{"num_hidden_layers": 11, "hidden_act": "swiglu", "router_cosine_scale": 14.0, "lr_router": 0.000711, "max_seq_len": 1024, "dataset": "wikipedia_en"}
Below are experts of layer 4 (counted from 0) of a mixture-of-experts language model. Rows are named router (the router's row for the expert) and show model dimensions 0-191. Each number is 200 + 20 x the weight over its row's rms, rounded and kept within 0 to 999.
Before each expert's rows: "comes before" lists some tokens at least twice as common just after its tokens as in all text; "gets" lists some tokens that make up at least twice as much of what it gets as of all text. This comes from a sample of Wikipedia text that the model never trained on. Tokens count by the router's weight.

# expert 58
comes before: ".", "B", ";", "L", "O", "N"
gets: " L", " C", " R", " U", " W", " D"
router,186,198,200,151,166,201,240,197,252,186,187,203,193,185,199,193,184,169,218,194,204,235,181,187,174,166,175,169,185,200,198,197,203,201,174,185,161,183,229,218,229,246,212,184,198,187,186,178,217,207,177,181,215,202,203,193,193,211,209,205,208,186,150,203,195,184,197,201,177,198,192,232,186,212,207,214,188,218,149,178,159,189,211,202,235,211,191,152,163,197,254,194,181,190,222,246,222,216,183,238,197,210,156,186,209,215,185,194,171,200,206,220,215,194,181,238,208,192,191,229,214,216,197,213,167,196,179,209,204,194,172,241,193,217,209,209,185,190,200,214,203,180,213,198,197,203,192,199,198,221,204,191,195,208,195,207,207,201,209,201,200,173,205,189,181,226,200,224,187,210,169,196,203,199,181,246,211,201,183,229,216,200,215,214,218,197,243,225,234,197,209,205

# expert 95
comes before: " the", " 18", " a", " his", " New", " January"
gets: " in", " of", " for", " at", " In", "In"
router,214,198,228,234,230,204,215,216,192,162,183,163,160,214,195,202,220,218,215,209,248,214,208,197,206,188,193,205,218,209,205,179,185,200,221,206,172,207,185,175,208,238,208,187,202,202,179,195,181,212,218,197,213,176,192,169,202,210,208,183,212,173,217,189,198,208,186,208,208,177,202,175,230,171,232,189,192,183,194,189,198,231,198,236,216,185,225,193,193,182,165,186,223,199,189,187,203,176,180,168,177,180,176,232,203,226,192,231,216,146,188,179,179,190,198,203,206,202,252,204,222,185,193,168,185,221,176,214,164,180,158,211,193,203,215,210,231,206,194,205,179,174,187,219,135,200,207,237,196,255,201,216,199,212,201,238,237,223,197,213,204,203,213,200,187,195,187,166,231,209,173,226,173,189,193,216,200,215,202,198,213,232,207,201,215,190,191,207,193,221,205,206

# expert 109
comes before: ",", ".", " of", " and", " in", " were"
gets: "s", "t", "es", "ers", "ations", "et"
router,198,192,210,136,216,189,207,211,251,191,227,202,210,207,224,205,146,191,193,195,178,215,198,195,218,216,223,201,190,177,217,215,199,221,230,196,226,253,200,234,213,263,203,191,193,236,181,209,189,207,224,191,221,233,224,232,186,209,159,182,208,212,204,194,218,192,203,213,193,201,202,213,205,196,221,200,204,180,192,229,222,196,231,203,196,175,186,196,218,214,206,170,170,196,182,223,190,186,182,167,177,196,216,214,216,209,191,171,194,221,228,170,218,178,200,220,233,222,167,196,168,194,214,199,201,176,181,211,192,233,211,178,190,209,200,192,191,187,228,217,199,197,208,221,209,188,213,231,179,207,206,212,179,190,197,193,207,227,215,221,184,182,169,213,190,176,212,171,212,174,149,189,171,205,215,188,237,184,215,220,208,205,199,177,179,198,244,203,181,195,168,211

# expert 52
comes before: " the", " a", " his", " its", " their", " be"
gets: " from", " to", " into", " at", " through", " between"
router,210,205,162,199,199,223,213,189,186,197,202,229,221,163,182,192,214,219,198,205,189,193,203,172,169,200,208,192,179,215,216,183,196,237,246,248,174,204,189,178,211,194,191,212,205,152,195,217,230,199,201,169,194,202,179,199,206,179,201,193,222,217,202,180,214,199,209,241,230,204,231,172,191,179,161,195,206,224,220,170,217,191,226,192,202,164,220,193,177,192,211,188,223,173,192,235,185,152,226,225,170,199,173,219,169,195,196,188,193,178,163,192,171,232,190,198,189,209,197,227,213,202,215,175,224,211,227,200,162,185,213,209,167,188,189,213,196,218,207,213,205,178,213,194,201,172,186,200,197,246,221,222,174,190,200,211,210,205,193,207,159,201,196,174,184,243,216,195,188,234,224,218,216,220,186,207,201,223,227,214,197,208,201,195,204,196,191,219,249,237,186,181

# expert 137
comes before: " the", " a", " his", ":", " an", " her"
gets: " by", " in", " with", " including", " as", " at"
router,190,207,189,187,174,199,204,226,173,193,176,217,203,222,218,180,154,204,245,216,207,231,183,197,209,185,232,188,198,195,190,161,211,222,226,195,210,210,227,176,219,245,182,209,184,212,195,182,215,191,212,183,221,223,206,206,221,233,210,206,197,188,194,204,227,219,212,224,210,222,162,218,194,228,202,128,215,190,214,176,190,210,154,226,180,218,192,169,237,167,209,204,223,189,190,183,215,169,200,184,182,210,174,217,186,209,195,188,204,213,210,203,198,206,192,203,228,207,200,182,225,183,207,196,211,191,173,192,177,240,181,213,202,200,201,224,195,213,173,207,191,169,223,239,219,214,173,204,200,198,227,178,203,217,202,207,212,194,218,187,211,207,155,203,183,245,171,211,228,217,187,220,217,211,197,185,222,227,235,215,237,175,173,217,226,203,216,225,204,209,209,231

# expert 66
comes before: "\n", "  ", " 0", "|", " 1", " —"
gets: " |", "|", " which", ";", "  ", ","
router,214,173,225,164,178,199,180,197,219,203,210,193,210,198,222,176,172,173,168,208,128,236,193,166,207,192,171,195,207,191,224,216,202,197,248,216,145,248,185,225,236,167,184,182,189,218,213,197,193,199,208,192,225,236,213,173,204,210,189,158,219,223,203,190,217,193,214,195,211,219,173,180,194,205,218,198,181,217,175,177,182,199,213,207,199,179,215,211,190,187,214,201,227,199,206,217,230,188,209,185,170,206,207,234,203,220,192,172,188,209,207,147,202,226,192,206,219,192,206,203,211,202,202,236,199,193,234,196,177,191,201,185,217,190,194,174,218,217,179,232,208,196,208,217,195,199,187,241,168,207,175,166,186,179,218,195,190,222,178,228,211,205,161,198,193,204,177,198,181,189,197,188,196,221,198,185,207,219,208,203,192,167,216,197,223,224,206,226,245,191,204,224

# expert 186
comes before: "  ", "\n", "-", " 1", " Nominated", " 3"
gets: " |", "\"", "\n", ")", " (", "\n "
router,237,191,181,183,196,199,205,250,163,215,168,214,186,245,203,227,209,223,186,203,229,170,204,221,200,215,185,196,209,202,191,178,142,200,215,187,175,170,227,210,213,154,213,197,212,189,205,219,190,210,202,205,195,194,192,187,201,185,224,221,208,193,196,185,223,179,220,175,163,201,160,201,225,190,226,179,191,213,208,202,185,217,221,233,189,208,197,193,181,190,211,233,230,203,224,201,198,200,187,173,181,167,191,210,232,201,163,238,201,171,184,197,180,195,181,183,179,208,248,198,213,184,163,157,210,193,216,214,209,177,193,206,195,178,236,193,200,222,217,195,204,212,188,182,158,193,185,197,153,216,171,183,201,171,172,214,200,188,189,190,202,196,187,213,178,209,205,186,207,174,164,221,173,184,190,213,191,161,180,226,219,216,224,206,198,194,223,184,207,203,224,223

# expert 13
comes before: " 0", "\n", "  ", " 1", " 2", " 3"
gets: " |", ";", "|", " a", "°", " access"
router,193,207,201,233,177,180,204,208,201,190,211,192,193,183,262,210,147,228,163,200,227,213,190,188,212,171,202,216,214,204,179,222,212,208,238,179,169,221,201,215,185,212,189,193,194,195,195,195,149,190,210,173,213,234,192,207,183,190,169,189,220,199,195,201,183,160,190,178,192,214,192,216,185,208,209,179,218,202,203,181,164,175,213,210,179,161,160,212,206,223,247,168,220,176,195,167,202,173,225,205,158,176,171,208,229,195,179,219,229,191,179,197,206,202,179,199,221,202,194,196,199,200,231,202,199,208,208,210,197,180,209,187,231,197,221,174,213,220,215,228,206,185,208,210,180,180,213,233,212,198,182,183,164,178,201,204,176,205,220,187,185,174,199,215,197,184,180,207,225,170,205,208,172,233,211,197,228,238,176,215,205,176,243,202,231,208,219,189,209,183,211,174

# expert 54
comes before: " the", " be", " a", " his", " make", " their"
gets: " to", " for", " on", " at", " before", " into"
router,210,186,212,212,209,229,193,163,176,182,193,207,187,184,183,197,176,231,196,190,210,210,191,170,209,189,214,201,212,169,219,184,188,223,275,196,191,225,219,215,228,197,211,190,232,190,213,238,206,194,201,204,193,174,179,205,216,201,203,202,172,200,212,175,214,191,184,216,200,212,197,207,213,172,196,223,184,242,209,156,233,210,165,237,210,201,208,203,192,156,206,211,192,215,207,235,187,193,248,201,186,192,196,213,190,184,154,201,174,219,148,164,190,215,187,179,161,178,197,186,163,174,216,220,197,166,193,202,162,200,198,218,181,195,189,209,199,214,172,220,200,189,202,219,197,217,208,176,209,210,231,196,194,218,242,208,188,224,197,210,208,176,171,213,179,253,182,179,184,199,191,194,215,237,203,202,224,176,195,175,194,191,216,199,186,163,209,193,193,199,188,204

# expert 118
comes before: "=", "s", " =", " as", " also", " Historic"
gets: "'", "=", " =", "History", "s", "’"
router,196,203,219,167,191,191,173,216,189,232,213,193,168,212,187,208,170,180,221,178,222,232,186,157,201,174,166,199,208,217,221,238,159,213,205,204,203,210,204,180,224,232,224,218,207,201,192,220,212,190,214,193,213,250,209,222,172,185,176,156,184,221,200,192,222,225,213,231,195,185,178,198,207,199,216,196,170,216,188,205,188,226,223,188,235,189,224,225,189,205,213,201,210,204,205,230,206,245,203,187,233,197,173,188,188,186,186,200,218,177,171,187,171,186,203,191,225,213,181,198,166,218,194,192,197,203,218,194,158,247,206,198,189,189,177,193,201,201,208,201,226,194,194,226,204,217,174,201,190,236,222,194,211,195,208,171,173,220,208,194,204,159,170,212,185,252,197,172,173,219,212,176,196,217,188,203,194,230,226,218,182,162,178,201,152,211,212,207,204,199,198,205

# expert 55
comes before: " |", ")", " election", " Cup", "N", " Games"
gets: "P", "C", "S", "I", "T", "R"
router,192,178,177,200,179,210,180,208,223,202,233,191,213,214,197,176,179,225,246,229,185,216,202,188,199,200,214,215,219,206,211,183,192,220,217,212,206,186,219,200,189,160,200,214,210,185,203,173,208,229,193,181,168,217,173,200,233,190,205,245,201,178,166,224,198,211,187,214,189,185,217,202,232,180,199,207,183,202,192,190,155,180,198,163,185,198,189,200,224,212,214,181,197,215,197,194,186,210,167,192,170,208,179,189,177,213,222,216,201,174,191,216,192,230,179,216,163,206,227,160,197,188,206,204,211,241,165,168,208,206,216,221,204,226,140,210,176,202,192,179,175,173,176,171,224,191,208,208,179,238,223,182,158,209,218,222,213,216,178,177,183,216,169,207,213,211,213,214,225,211,194,201,199,229,139,214,200,219,201,181,221,177,206,203,195,183,176,175,229,192,225,189

# expert 78
comes before: ")", "L", "T", "A", ".", "S"
gets: "L", "B", "A", "N", "S", "M"
router,178,196,189,242,202,239,167,207,222,200,190,186,188,211,221,173,179,217,212,193,199,178,205,176,184,231,156,206,163,209,227,192,178,202,154,191,148,163,242,190,174,204,213,168,196,176,191,184,206,181,189,189,221,185,179,209,223,234,192,216,206,201,226,195,179,230,180,215,162,192,201,220,205,218,204,201,197,209,176,187,165,224,194,184,204,216,194,186,213,191,197,167,185,210,205,164,228,195,204,251,213,176,151,180,214,195,221,223,197,210,194,171,227,217,213,232,188,178,198,212,196,217,209,216,201,217,190,205,211,218,195,198,203,210,168,212,191,176,197,200,195,215,217,222,207,205,207,204,210,209,218,213,189,206,220,222,219,145,187,201,229,231,228,194,196,222,175,215,206,208,149,235,213,188,204,211,233,217,207,197,210,184,234,178,188,193,210,207,208,225,202,225

# expert 153
comes before: " the", " also", " a", " least", " this", " his"
gets: " in", " at", "See", " near", " See", "1"
router,193,236,199,220,192,176,186,186,188,181,211,229,219,204,212,216,197,228,209,196,189,211,206,218,199,189,206,196,214,184,181,224,191,211,222,191,193,193,214,172,217,215,222,202,227,202,227,159,211,201,200,163,200,195,202,185,221,191,199,179,227,180,215,202,186,173,215,219,243,208,188,183,166,169,164,157,214,222,182,217,163,189,179,176,246,233,208,188,189,219,219,188,200,213,168,207,186,221,201,191,196,215,206,199,214,202,174,162,185,238,187,201,197,191,212,189,204,210,167,209,205,198,211,171,202,219,184,210,178,182,177,207,180,222,208,202,185,232,184,206,187,182,175,248,190,230,183,200,198,190,222,209,176,196,218,184,194,243,196,224,202,184,156,208,191,230,181,196,212,213,194,215,214,197,186,212,220,247,231,230,219,185,198,240,168,192,226,250,235,226,233,194

# expert 160
comes before: ",", ".", " of", " and", " in", " were"
gets: "s", "es", "ers", "ies", " there", "ments"
router,206,186,206,191,214,182,188,193,225,205,200,203,213,194,218,194,166,245,183,200,172,202,203,190,211,208,186,208,206,168,211,191,233,208,180,178,214,234,172,185,190,220,185,202,212,204,207,241,227,210,206,216,221,217,196,244,203,185,175,209,216,209,215,200,224,200,196,177,225,189,182,220,170,209,227,255,172,199,188,225,232,215,201,178,195,165,209,218,217,187,216,209,201,221,222,219,181,236,184,178,226,187,219,206,218,194,142,189,207,215,233,218,230,208,197,198,198,206,204,184,203,173,191,154,253,184,246,157,187,207,211,183,185,206,163,186,215,185,189,190,199,191,192,218,176,205,196,210,192,192,195,207,187,216,187,178,199,184,190,210,233,212,227,219,223,168,202,229,217,174,184,182,208,171,189,164,247,221,204,226,178,226,231,186,210,219,212,207,205,205,179,194